From a checkpoint of a small mixture-of-experts model trained on Wikipedia.
Experts: 16 experts in each of 11 layers, 432 SwiGLU neurons an expert, 1 pick a token, a softmax router.
Training: a variant of Adam for the experts, 1111M tokens.
Below are experts of layer 5 (counted from 0) of a mixture-of-experts language model. Rows are named router (the router's row for the expert), down (a neuron's output weights, with its number) and show model dimensions 480-511. Each number is 128 + 24 x the weight over its row's rms, rounded and kept within 0 to 255. Numbers have three digits each.
After each expert's rows: a language model's description of what the expert responds to. This comes from a sample of Wikipedia text that the model never trained on.

# expert 12
router:124095150130108124118170106121156098134103114126130140113137145119111082128149111118113173175121
down0:125135105155103177135123131161128149121092137125134137100113105104089101128111139136089101122127
down1:113159118134174099131139120147119117125128139129143133130107094137170072117132141159143186137131
down2:173147106101142097119123081129127104117084160162128118124128110124136151111182125130176093153149
down3:116134111085142098080148147150116071151142149100148141147096166091098065112143106106127119169120
down4:150138122138087142118129098112093123109108097134150149146131106126132153155128092147112104133082
down5:094167118157132142146143142086154146121137126129126103107125067126120123147160112127102144128065
down6:172155144132105150162067139107151168117126129083107090134128120129128137114123094184085125094106
down7:155099145146126089106123123154151091086113155124130144151092151140127112092109143123113081124155
down8:137167110123101145141113146115112136119108119183105114147113124111102165149158131116083110122144
down9:113116123081125114115147118151129125166080095110122156143144168128130173143165095132127130148093
down10:159161107086110127146126118134144096154101110134153149142117131153092138100159157133132091163127
down11:097081099083084137126150127182158126135118107160177120111089131108136157141109178111145145143118
down12:150134107111166104148108122121123127150171195116118153149111136121097093105155160149132119111120
down13:133117127132113157153101127097131119152174104120124116148146114165145088129187144133094147098086
down14:097112124108136136149124134131145168134115140148136110138149116115145138155129119130142106096079
down15:120135146139147139169107127138138114119093109124104150160070096158100141145125143116082149142144
down16:105111119140129139141104149173153167120143096160127112096083126091132111120119115144143129076090
down17:122144147144163157130090126107119117135144150110106124098140144149109131108120149138168152118115
down18:140096124102096145117135073201136147140147140134140095147121130168134175124112091109092136115109
down19:141083079144106110129128149153122136117135108088120154109140147136152119152159091097112112096151
down20:103115147153123137143131096126136120131099083122130163152118127104102090134102135147129157138101
down21:146109115123118083178092106159123125121102154114094165125121124172116080135153136118170123157158
down22:156074109113144123183138143115137194109122123163143125113131120124124147136111124137117171132116
down23:113106124128137151128107130123125115167125139127107110080124146100135131134120134130141114137178
down24:148142087132160128144091149111127128130131108145148140152143104102120117109128135204074104120106
down25:152126138126153130143139129098121105114133129095144159123136092115113152173094083130129126149080
down26:133114142123125131140098111095100110138128139152144127150122155095105129121144122151140125128171
down27:070151155149107167149100137137141109091160121112071107106116136135141139155174156180125121126152
down28:115151132135136127104107152146089119129126149123142097146142097065123150132119146148148081128154
down29:120137092128146129156120124104092119136129134118144138128114063127157134130105137078148106101113
down30:121134149134106145134121136131108174117159104146110149112131118117095138100099082119129156113126
down31:124156106138117157175118121120122110135098151117150140098122150123141140112121122142147157117137
down32:107116113139134117128122197144097136124103184107123112129128127151183130125109148136137168124141
down33:085098145130155136097119135195116162160095131126136121131117099112118124155187135132106110134115
down34:174105115103106152156108111131155133139135105129116145106127149155138081147141110119123118119168
down35:106118090127133170128084141136136095117116152104101119104157141158148128109128092165134146103146
down36:140135109142162107205116152141141125112147127098169170121121130134151124134099171079140089156084
down37:121086156101136104126127146091080165133151086142079086123137092144138082141106114135087149149166
down38:118106148127106101141208136132165113137141112140152123117140095120135170130130070116099150093155
down39:131131149102143085125137128148136144138156139099139136127089137126132080146110121084110167163105
down40:135147179148107122068146145159124117138133147133145142150132113168099103131089107097132095120133
down41:123107123137141116104127155140116120182144116149134172139124133122142180087111122128112118125095
down42:106140135133104140180104126086143084137127153132111150131126127124132088135121150159083181135129
down43:127104185122116114135142133125092161162072135132132122121146098106106166120130129139122129130123
It responds to: Pieces of German, Czech, Polish and Slavic names and country codes like CZE, GER, ITA, as in Zrz-av-ý, Karkon-os-ze, plus ISBN numbers.

# expert 11
router:136144095082136106131167131153136182082144164129088133101088083093147121135113120116136124168113
down0:114138126151169097137101090142146084171111141145083106126123094120148135130123118139140138106116
down1:157124116132102148127127093093124122140144160157142128137163115130129124090097132114097116148126
down2:127139113127109117172076076118158135148125117129174152140124114116123129125140107144133158115157
down3:136121147152132151095106175153173102135099115120140135098127126113123132160118156145126127161110
down4:103141120147129096135150116170101130084132138158099144125122184089104073149119118135070161119125
down5:136152148168114120107111079133157113135147157122149114127155096052151160110134129107154078108096
down6:102110137125095141139126110138134149125140122138147121158132132118119121150137162137084137106130
down7:131118089140126096165129107100151113109100108140136153123083075111114156135085119057104133104147
down8:142168077116158129110140088121117130129147158111130158127135139113127158154135159132135125117135
down9:080126097127119098142136153149116103160170142104131128102152098135146091171107126113139129123082
down10:140177146134113124122131132115110086129152143131105171091121125117101157098126175156095127161145
down11:126143140105131129120086111131135152110151132128151140099123132156128122115122124112105148092143
down12:118088127128102118139141107161115120126141189129095142172140158118119142122132142115148095121094
down13:162100103135168125132157137098136138131147115140132108099165145141111128138106116093096141125121
down14:096141156133092102140147151100147125150153160145110146158131137111164153114136118100193093128125
down15:131142125131134120159141145139113104097123102166147096104162143119148151133148123142150084106107
down16:116153103105124154153140098124128164124127094128114148139140162122132118132179086113125160115126
down17:117174083116143104110146132142153126115108164129154137150156110125108117143097141120105147141136
down18:084153118115091136133111163171130136111113114077146134112153162172115135109095157125131097112149
down19:118125147140125125122102113148139116139151131107131108142138087130122130110131129136128114162173
down20:156122153120099192171155088144122100142107099143096181125114158154136118113129103136130104113115
down21:100102146118137136159109144157120155115114127116107136105097151189128123165110132095147154128141
down22:097124117130202140172138104127108078147137168151158105128114118130129147097090133145161112138137
down23:131144130165168096131097113138112171138163126084120100118140169138088127131099136152118134123133
down24:148135144113102103133131109086118137127140099153158141110088055127126141165146163108128079127126
down25:124137150157103103137093063156119120140134151113145052125161170119133132137171119095151097067108
down26:123130117085104130132144152122077161133130158109126125108168087136122113114121126072114118127126
down27:151138137080132138083130119149116113127133169120146169093136092127138164113126129141133083164102
down28:088111116113067124134131152113087151109177145097076148117150103082139132119101130175137108174157
down29:116125165124097111167134130134124147138128135123179121121104157083132121155109140153129119151182
down30:118159114109147105162134144135134119180096143165122125109111115165135135129102119139134140087129
down31:122136129130137148132098126195151131127139118128121076109111111086156146143140136109127114091130
down32:129111097136122106114102160132111136143126133099139112093145102145135125151139117096136116136114
down33:076143171098126125108141138135146151083145134132147123152125143153115099158179133152105108126162
down34:096144176082106112153098152150150142092139121095180158156181145086163153153157123183213138155163
down35:114106124139120131142155155111132102117136123136129175110123107090131149141150129084118144144159
down36:119139131115127158139130173120095154174170109112157108126104084113141163135107129108139140081117
down37:152135134128096107138096116125110096108120121129127133160114131126111126135154125139119119162128
down38:171135158136128107150116111161104161097128131141120145062127111109128157125120143196164136159119
down39:143149117118109137092150147088091139139117127135133097120087138127099138144137133112129134085092
down40:129101061082112121163145131163134131097101128105113103172146124142085108121171129148107149112122
down41:080104146175119151100119158115136127125154132154093120143135156154117133076131139122116111130107
down42:155120158158132092131072195133141162128152147098106137117147154100153140146139157097087135151127
down43:128150121112111113116092110109113130137150112136119097174154114145122144115137122056157133153093
It responds to: Stat labels, numbers and table pipes in sports career records, such as Goals, touchdowns, yards, Batting average:, Win–loss record.

# expert 13
router:144146163148103110160123111109079127147149133156138159125120149146135126105073144192149149161170
down0:089131114087116142119194170113130149129087104114125101167138122124136154106126127112129123113114
down1:165124159133145126143096107117129093084077147113147136145163150097142146150149157121137113114153
down2:143141106113161103122162078127128187115138144129127106106116202168134167146154106117132152138112
down3:172111106158148132124118092117145125142172107130147142136119149129131122124101096124144147142088
down4:142151106141111111114110119150100115104114159128074159119110129125117099143156120053097110115152
down5:185109142060152117145163123110082176107099144129161093134094146123147176114119103144123112115139
down6:149125136153111139153121140129123144129112153131158110119112140133151129155133135150135139103118
down7:142101110082159119161136116102141165127103093169137069132150130147165092162155138135104133155135
down8:154118130133099144142123108110162091159143103130119128174117106122146154118098114124114095113111
down9:125125114112143117116123120127160139157154130175104155118128120132160169182107118110110150151115
down10:123095150175124171176130102078062158100149148138160099141119132148114092115100155181128115144102
down11:164170100097145092135094095117145117141093106138111130118128100118166142123119100101123070125103
down12:103112136085152108136124109162130126102155115132118138106124159138154130141155090141151163118125
down13:114165110073146180145152110086109170129107136127152098129108166114136147150156153159115143128132
down14:124122105129127100126157111145068150121124135116106123162112125172100100129137154141106113139153
down15:137106090154147125108096144170105134079102114106125117147127087173128121153110117148132110091114
down16:124140163118117103094122104113143101148138126142120098099133090092159114154072118153150115110103
down17:145136123118096118156161140145138126091135146122073141119119134141095131132117112101132157133119
down18:116141182140107120134122105150140117146112169138166140110100111081081120158122126133113147156136
down19:141132146100165130125086100125104149141054116162125127108169129113113125159124122159116112154093
down20:142108089161067111129123126117148140111113116091080156080142158124094136151159114137127097152156
down21:124125085179126133103120126133144127109090114151149124110147158122089106108138112151168137140133
down22:100154109115119142133109109144156113150108135110132070115141066155164106094132166123107095095111
down23:123128089142120120162104167135098115145098152161140141119112162156134107119080160132137122073105
down24:116147140104120088110093138131097124127131107134162175156126136146151081116115147160142127191148
down25:084170115124161161099150182117108122153116120089131102140126125169113164141136131094139160179134
down26:162114182119127143077129131098131107105107087118123109117151115092118162158158131143139114097146
down27:117156148094109129142176146118116103121138113156126131115134175124143131100082167130167161095109
down28:135166184092162086115087097131073147109135110102120115154102118142150163156135171109093103165124
down29:173080126149089154129113096112088097138111088100130118140111146177132090098138123109169123123102
down30:125162170094120130135129162093208110174156097116116159129098151088168139149106134158146119139132
down31:112192135132116133191102108113134115141081110117105145105128162103120104131129127094138099151129
down32:114112074145147094102144137114146123134155125148112130126135094070132153155087156138167138125117
down33:113146130084157130149149088160143138105100142129142094130118075193126143186067131165118157109096
down34:086171103125178124126126080167095128160154121131130127189116075125145136109108135101130082115155
down35:145123130166082111137135121101149126144174149132119095154121114131138105104097147135119098072078
down36:136145153099117139125164157137137142123064123109159092096174121148102138131144113107135110101112
down37:140124106100140087142102088082110116151136112152181139153135158114092123124097122143128095130109
down38:127157086149140152124156121113117139119118108148115101119147101123140134110130134149186130092132
down39:142149111130151105133149160110115128171099088159126086126145123102118124110136094122071091120099
down40:136162165140154166121116128120126174132114132105133092106130148138107131084107116131082128164156
down41:121141131154120125149130138151162132131093171135115112154153127115139142113117135102130118127079
down42:121125106098170113120142126107136137145127116120166148142108130131118113110121126152164131124120
down43:129105113137072135163145088119127117112176132114158125127155145131141134131140136119137132130102
It responds to: Century digits 19, 20 and 18 starting years in dates, lifespans and tables, such as 1995, 1918, 2011, plus coordinate and number pieces.

# expert 5
router:153141139129147145163125109128128149121137161151151165119124146122162131137125109139120146130166
down0:158139126137143146157142131159120111106124156155147167111143127113142132148126095105083112106143
down1:187124130153165147144161171131105144108118091161101099135088101117157136159109160120173143138123
down2:109113160086149116099132134162118077103087119127142099078164111171099141134115146104111121096118
down3:091125088160142128146104120145117147198127142126108128120146141138132155146113147127135120138138
down4:102123117131092131136151089107127185153124151135120128097120111105068164109125168143146168120134
down5:088104109160139132163102133119132113100156100123134179109147145105137104112134090151120156125171
down6:159142136153137110131137132149104090098142128127078129128099141121103131174114094118102114128134
down7:132152125119129120179145088156102188130121104131099134142119063092161098132137116122107109133133
down8:146130125118131171108122121141124088155092135089096141103125131114168146145115093116108111108179
down9:146140099122119129108130138150158121154156121082109159139122095129098124120107164128104159149106
down10:112151095100104137084133125123132154091125170115076128121120123149132127118159126111165138110107
down11:118134120115110145138130149134097154154104171136143089127109154146068169111167168124128163083156
down12:146118119141170117064151131131137110126156144139142131122145148100127117125152169129186110118137
down13:128157133125141082082107162155112098116104091109135160141106131130144139156127093134116118118091
down14:140173131091138155105167156190129116149175158145087096091153097118111131128099115127103131115121
down15:156117152093148162124132106135142135161158137106162115165134129101143116092142139122125169121139
down16:125130128167141142153125125115127122093122135145135179093106118145128142169092101140135127121147
down17:076118157089125135129160090058116118152197115109075138116121097093141112145091127127090176073141
down18:143135086125129161147124103176155156118137129146130098146158169108065153098144140120099161126115
down19:143169149127123142125125118071119131132117103132125151092055071079174144129127134093083087177071
down20:109072096094112099122125152143108085120150102098116123127122150118123103101152099092058136128144
down21:160117152140126128150079115125130144103124122093123153151099116084120124128130167121147107122119
down22:115154181122130178163126119141141089143151113131138122123145132147146135095158123115159127117148
down23:108129129135067114101119103166128137132092163138120076124138094152135168098145142141126162124141
down24:075133100130173127115133179131105122105159169083170120112103135123157149135091111146143110128143
down25:121100063168181149177122126120133160101136142131120095148138127129118151130120090145076124073109
down26:142172131156104115152132146142089109132103119151153148127146146113139140108173120147133145102147
down27:157088132160173112136078103105174161067114094118129120141070070132141127150113133156140139175063
down28:098120097156155144141120149136107126144103143146111148113115172134157145131131191141138130111138
down29:137107134156161128146137136067090152106117141104127176104135118097155116115122171109106135108125
down30:118151101122086165117107123111156097123153149150161130147142110076154128104162163079136142140116
down31:147155092132152122144145152150117154157097111110118120149156094135114167152115127130108104141126
down32:119123145120128134140118122113144155147140139117137143154161162135134100145121122146145152097165
down33:136137122095132146159122145121179119109125141137142096126083121142107160130133128124109139146125
down34:128092099137142103117114148099129083115140152128117069115080129107106136133174134140108123128120
down35:110138149119117106108147126073141091085142109122121123113134078132121142133143160117170127131099
down36:127116114178115145116092134127155143146126162129119108151145101140100124135114173131106130123097
down37:124157129184142121105127152132157085130127110132136122100102146087128139135074133118141106116142
down38:087143129121094130109104102106118080095143172087124063116128124099113097124122142096133138119076
down39:137137086094123148129143138126121155122110056152131140167119151155151088120124163101121143132111
down40:103091142156112112172148135126100082168157122149160122141115119148084094161117123160150130160100
down41:109129078150100143155175140170121075120123140123103096127139126119143133118154155060150110166167
down42:107100114132131130125114142102098108153120134131105158126160094147106129118103165111108149158115
down43:122133137119116133129123111110113174107101096093149118091078111141158167148144145146125102128154
It responds to: Infobox field labels and role words in biographies and species entries, such as born, Species:, Binomial name, senior, Master, professor.

# expert 2
router:123124134134153121136109103084132158099140132202127115118094142120124114134109117175134154135126
down0:132122124157134150139120138173116132140148151103197095096113155125118151135110141139133073124132
down1:133147146134150158105116137077085119149127183151136144142097097110104094125157129088110124160112
down2:130110078087172149099124114163176084078105121125148092125145144130144075144150131061162144127126
down3:113126184166146143175087091099143160144130147072138119173138129153134115139107118106190151117138
down4:113120128156128103144108117128117132094142109101152161137142163099104124081194127152095095114156
down5:127138155105120110095117122144176127152162156082108128126123088144152062135128130104118110112116
down6:121162165141109130131148097113078146140122167146107145161105083115095103120122122152132161142114
down7:147140147133164109129163093107143136143173132072138135163091136069135128110120107123146158105115
down8:124104127112108160140123152144114132158149154083112150140164127130142116127121126102157160130141
down9:131114126115115156120101119143128163099121137145115090102159125089169147094135169133130132118127
down10:167123095101120162149112114162077121150104093132128090091162144176109119122117116142178090078062
down11:113116112103145137110107130148116143136094126111115106090097147136099100137147132113158133128144
down12:098158165114139129146120116119135162142117132127135115094119145143119117156106142147145140148125
down13:087116151153127123136128120111134113084138134145099105131107196062150098154192090095156130193143
down14:108146176123159141129117127173126140130109139109126105114128117121120130135111085144129095139111
down15:106138141086154115137117104127148126141123121132143105131132172156116106143115122169138132139120
down16:114105109136127135145097121145089093153132123151121115149095100101097133102084136170102138118127
down17:145157184118100188150098127141129106160152119101150119136153082088133082162129094139132128134128
down18:136124103124127145124131129176091117115164153133123068139111125133135126104152115145129157146137
down19:101104127118126133066116150107137110101131117108132141093159106164108128107176162157121091088121
down20:138174147129124138130139192130156171142189135142128129102142121101146122105091155115146120153092
down21:131135120129097157126110143142133115131140152153145138119084115158149133151165111179112130166136
down22:136125119136133117172145100105142129089140117113187093151168131125133108094130117133134149126102
down23:103175137147054112124125105088114092134131144111112095148124134122128099107145163170155114154178
down24:168144119065131125137098099143135112115100134158141136144168126108134191116084148132153086100107
down25:137124139157162151141130122218132140167122100124154086143115110106106107142133094112169088099137
down26:116119186124145143155127101133077108136131100111127149105114103106107106149137145135133130120080
down27:096147173160097123122146140110090152137122125133122125128131156145200101076157137111128154154140
down28:140147147133121156126143104087091119109157156128140140112144137107139152107143144124174175090153
down29:132140086107102129121122111119137105139124165143069137095154145120129175126057152076160086143118
down30:165099177135105106117119137169115159145111121105156124150165086126153134087147109122185108151147
down31:153134136127158167138163117142119124123119125135122108129099137131066102102134138150183151116138
down32:173147142133132107105124107139155135125173102121127087135128118117134148137146131148117143144121
down33:125160139097147145128129105119166111093166118134139148127128091153145147137122099099135121110112
down34:098144121150156140153151146137141136086119131193119158073113148176103088113102092114131115118195
down35:137153154107185106139121126151120155140116121145123132104114103152140079100165055088162114168208
down36:126120144156148143111166120053147100121135145154105136134102085136152158129108123093141154106108
down37:123165146135182165119149125162123113149079181133150125113127127097103137139112143113129121130120
down38:115125129099146154133136129147126105152099133134101092101099141151101133158120063153141116116127
down39:144109083130109139112163139130102184077138141091123130056128123112102127122142125086133170143059
down40:148132036128140113138122102130140121081157124174122164138143119152160146134144118117139133117138
down41:089091118160118133095106153137138062103148147099115117199100143099127163121104147153164131146116
down42:161146163134138097187107140126171116164146114150126153116106119092096101101138125111149181101147
down43:120129136150131118149147079134100102134108135145141193124163128106177141097139097109154116113121
It responds to: Verbs and nouns describing buildings and places, such as is, located, situated, built, church, site, in architecture and geography articles.

# expert 4
router:130100154151138147147110153119136117143164154109102103178159101185109147130096126099103148107137
down0:116157112153140135124133100122145128181129082115123122142148151119149135128138119103124166131142
down1:152123137119157168124113148149137126134136107137172131111148105119147109093158191186116093155128
down2:151154149190157144105149114170133151098132091130117095143156113107140092138144102138136153150119
down3:125131174121125177133095107151124154100093107103151154114108132125141118128144157106107110111136
down4:139144121124134124138152102105092144120112183064122147118120090125169127144150130128149090106143
down5:156082140151163124149125118136128117115147145121123179108136118152093090150132151102157126102116
down6:143133098106135080124127098168132155120091126102121107136149155169082121111123156156106093138135
down7:088117177113149157130145079090123104125118091153113098101081128144117146145156142127173147119121
down8:114153114103107127100127134114139130133157081156149111099114130121157151184139131133134150143146
down9:102120095123169120133121120109130156122082167144123144096093118167147112105108110149133121130106
down10:134113145142102132140138152116134113141116117101131104117099123111091131105138115104178103138128
down11:144138203179170116136098182156105123118117110092149112158126131127133138130088121175146111123096
down12:083118127110121133142114131127120157131101089087120147148137102147129123143182083124151114156107
down13:108141153131143149144171157123129080120143130140103106124160166071124165101156114115095132136135
down14:168157108150109150158129073128161133113164128149124110116107137105102165130104129111142141122148
down15:115170095126153148112157135125120148142140139102122107125086144127156125127182111085112112123093
down16:071122112136106154163135139143140169159130092122131124098155146133131113106127156138090143117116
down17:121115144080125073089151129125109108126140136119189151130130136101088120139163118114163126115091
down18:125159136110176149121168150117093133139116103151119101130127142157123131175082081150117090116174
down19:145122128134133133128140153072126127134069160112163166112126106086131113150124099126096136158153
down20:115116067135102116128136142138103122086155144071111115093121117088105123130120100107156100120111
down21:150123129161079112152120122135183080149063131107122175146166117125105144133141145186096151163137
down22:104101098118152123116163128174129111138130119131156134136112130143068067120125138180085101136149
down23:073152116149131128137185083130139082139077115135117089116121131145139101127096137130074134167103
down24:142117126129096166135117153136112123143126133131167122135092120121129145117104094159108125160132
down25:113115134160163125113114156174103111143132152144115149109137090117122146127131121155059167181122
down26:161181142096114111098099142153100104140147140129116087161092132112166130092061143104087101140146
down27:129134095156151152121165144119094126134104084126127171144132157134163147150125137133097104132138
down28:112068151120143131153127130134151144116124125130116135094100086158121168128112149170139122147171
down29:151128155094111189124121148097137157154114158076089121168143155104123116126106130110138105132114
down30:129172102150149132106089112103128135143136158113170155146105129114135095171081156111162100129146
down31:107129126118112127154139187103106139136130128130132157125123102118147103136137133120092116155123
down32:130146141141181134111190047146123136120121099123159145159153122152155099109135106101105125129133
down33:126167158086101118126164124120116144123093123086079176117112149179112127124107137107144130123152
down34:094126127131118142090092122111109123105111138117154167123133106145098144122120163068142142104150
down35:127126104116141161111118138149131078122135158153102160143134132149163066114109103143154143130137
down36:108104085106103099114169168091170062144131155082119173127159155132145145109104152114166114091073
down37:100128095137159123111125123136124116127151142120069144122138124111118154097126134153160168140120
down38:151127126107153105147139137131097079108119098168113138110132130135084149129127174124146123135138
down39:104092146101128157105094129131163154142121129130139116123143113104089098111138113114142091138099
down40:096109094159127136161152108161124175140137168113135177059086108116109121115137091151163131143144
down41:117136107138089179135108152081124142093134117116145098134121148105122145141119146117175110135151
down42:162127083101121130132111128122073156102124190137139116134140098145100095126115137173127109108123
down43:162153123140105092159127106126125111109101095117126096104143066155147146153097112131096119144134
It responds to: Later pieces of proper names, mostly surnames and place names after St, Br, L, such as Bro-dy, St-olt, Dell-wood.

# expert 1
router:103143128138084103125123117133129131082092128131137102087138163154118105139142127117120097123111
down0:122130158111140144135088113168133110088143141120090125155153097115145122122143121112175123127119
down1:143107106109132158134133168117114113152118150110136105095126094145088112158115076117169129089148
down2:116095143141155126132095145170099123099137071138122155128093099121131167147116132139141120104142
down3:103116092157109125115108136119102053114162114116129130120107127137137133137064124091145172145125
down4:124070133142166124130107131133138115118122138165139102151197106136145113108117148144107138096084
down5:148160120160069147174123137142093153110084126140115166124124146126121127131118123097139166141168
down6:166130161136102129119130137152145131109117109132134133157162102091098130114119121159155168139131
down7:127142109128137095154127136154099090121086141144099092129114122130143133120167129117100096120132
down8:092100177125124144196140098101136121093131129102133169100131149138121070142113100120102122090137
down9:133137153126128139126123105095126099089149060095111108136098112143120128107139155110110149101116
down10:129138107110141108118076139106127126135162102109112152112145139118149144105157136145149142126141
down11:070083110152114140148133126133119102138131122161158121109126119165131144117133132143095112103140
down12:139178132121105149139110100105159148118116128158075142124129127107144134095146080103133129143149
down13:101143144159112129136133116125120138116140138149111124154100178135110138113125132181149097130132
down14:121100094142146110176131137129153112142156127114085123120148094141139130142108111173140135124151
down15:141136125117108163132117121131111095122110115122160112164126133131158122106126198147136147140103
down16:122066131142098154114131137127178105142122162149142137174116131123111124137172137129139132119107
down17:108117107154093129152059138136157135144130129102144158115146151131108151086097094162106110124141
down18:078144107139111165142139117158125144141132125109147120144140107129149154147171107109124128132119
down19:133147157095129095090111185132127106167141129132140128149138109094130107113159134158135122168160
down20:117153099140129163129148114129115130140123143139124132121159131143112135119156113152120132099132
down21:170127145140160168109164139108137094104088144087122092121114106101098136116144140086092115141120
down22:157140153117132147135125095101150076160175097118115119169129108121151093130140127135116135157146
down23:109165196108138136110112133116123079086109112129128086105101116178121093118124174170156155151122
down24:120099126185134127193164120185120185122116120150150146153170113157126125116128142138128150155105
down25:083133091128157140140103107128113131146152110105103115135113159162089140160114128131081104130151
down26:116121113111109096142141146135118132104113162152137111152112088131126126132107153158197120133114
down27:133171128148105133156145083157136142134164118136124108141091172152106126146100114098154132115153
down28:176152140115146103126091113132119142131159146139145130119072106110126130128146130062157131125164
down29:166112093119113163131162138110132095106104145134124159090190109183157131131115138141130091156113
down30:112115124163089117125127136114171114125104090096134130138134117145159146153091140119118160159131
down31:138135106144143130148139130137103114118082128152129184098135143179148131093099150123096148131174
down32:144109113160121164126111132144098148135160153080124147117125132145183122117144169124168146101097
down33:118134138122135146160120111160064129131119138105049137138133128130136129145148156146174083103162
down34:176093123116162115132135137101099103119129110125114151125126121118186138149114143133174129097128
down35:171134142169211098169139131124056160128154127109153138152064150151093158131149100140109139114107
down36:160141132151116096148083120107110129113116120092124138138129114099114152118134150116164097140127
down37:112124133124125161133143175125133112112107123154168120112104149127130107140153149134105136111091
down38:133102150129175115150110128111103103157124148141140107140099113136131133125130095115147136097143
down39:125133112123102181160133131117139127123118166130126129133146121160123108130108118118151142120133
down40:139120139134144112155075125062164129151111105144103108174166097154094129158130114154090147109137
down41:127169121149098111145105144144145088142134138132125141104113133098153137149178131087121104111086
down42:119097137154134121143142090102132104171100100121131116129117117111118123140117127137137137100078
down43:134140100157095133119103125155108138122106104125127100129125103108159122172119094152208122107106
It responds to: Mid-word and final pieces of formal English words in military, government and organization contexts, such as Int-el, Capit-ol, special-izes, ational.

# expert 8
router:119124111117169132139166168123117124123123112117108109101149116113094125165106147106154123142120
down0:117133137128116162133138116114139173096098103123159096090137100150143095165124128083093141124117
down1:120138160108127128135139129173127146148130094136126090075156159113115146099133108133185110121114
down2:106164138137155103117102134093124204113129127087120168130089092080138099130109147118124129143155
down3:127154111095130140158114111089123116106146124128172126101133132131135148123115160162149124117092
down4:103140123139118154147126134086094127107147123114157149106134102158085131165161093137120126140141
down5:084094148125131108119111149101150094160119108150097126142169135075141103117132119138105163137087
down6:148131135118155182090130123138122123120151155122165107127090154142133087118065121147128080139135
down7:140129143115127113167138090146173077114147124106121117111116152138126124133111101102177149087152
down8:108093092137156136110123148104171156100096113136098140126084120123074119115137138156080113155097
down9:151151125163134144167131141114108122133118160140100115099142130111164105125111137098161089179104
down10:113111142127118155108102094149151122110093132134171126084122136172124124159120148104111134111159
down11:100148124115123147121162161127105127129153128122113099152159130089155148160066114100130134115087
down12:126140153133122104140147082152127094124085143169185126110143111119111145106121140125098148131125
down13:091137096156162145098149122096088152128127166114133145085150107120150183114130103117120168152121
down14:142083116152178146148096120100120135091136180120151107184128107139154124131111113085120123126078
down15:133177135094094165177142141129154110102146143133144094120143136113109144161115122227102145117143
down16:097102138117114109116168108118110184127166117121138109093108129140132136154145124097178097119125
down17:134167126075152118134108147146100128120157118133109123128156104128164171159161138153129109161140
down18:098176145124070109172118098121172134143132094168143116137173124100130122118138138130148131145186
down19:124136100088131126103101164108121114130111157110142116114131146084124142113161102144077154152159
down20:151115141143137152153120147147102124120192152137123183147133110140114134135116109149124117143126
down21:142143134120110141099175111128104104120089134089122188147127152082108108125137128130177162114142
down22:138128132138129105182146135142146146143133169125119129129126154093108135097134124116130128166155
down23:118133158141120138135057128150108106151130157102119185145122076170092089113101099104174100135100
down24:118102169118178115136098145104156125141140176082181103116115110142105177132111138135134163099126
down25:160119081132140113127147103138167134156100114182124126128116116107119128138135091115138148095137
down26:131102134153171148135088148148121172122117121108118166111118129112137141075065083102095175137118
down27:133137093114153151096110112176105165126137117111149150118121102122117122135120137137094170124126
down28:098091147142107128112163143118136154135127105120086109126147146137119128115167153133090137119156
down29:145128131103153122127122145133137107124150097130151107132156126148112137091147139110136107125157
down30:164115159157116127170127149144118121134098155109127124149122132089143171127111139092121176118158
down31:081118122129127138123124157155120136137134124132160122127101129130101142118105159119152131153135
down32:138161092124094151127117118123116168134146103136133124103164138204146116113117098121146157133146
down33:097173128120108087149124123102140121141108148126146140162153145124174141123148134118180133135098
down34:130108117131157128139105149151136116113176098110117116086151109052135160119110162133127108128130
down35:128111155131086154145135178136136123175101121141096103087137123161155120139076096140074080163136
down36:105148100141138114139144151147122172080113168123170101119123122119143144130114081120126124131114
down37:176161137109113112135115099145125165118111156121132180118127139103121152107127118139124142122172
down38:100092128116139108162154134129144085158168118150139135123129101109105079156137155117071112091125
down39:114150130107165118160154155075152079131106161140142115145152132148098141146123093130081110160165
down40:155129093133179134080144131118097136153189098141134127101131156159138119132133154141156132143094
down41:101121158123109097143125138092157134140109128123167107080127116120133146159185100175141100115124
down42:135127152144080137151187134128103097156171128097122113144142128116118116140150145107146154173138
down43:145162124091135122106123127095126101096150113117110121126118097112065093118128137160119136132132
It responds to: Film and book reception vocabulary such as reviews, critics, stated, plus dash-separated ranges and word pieces inside Dutch and Portuguese names.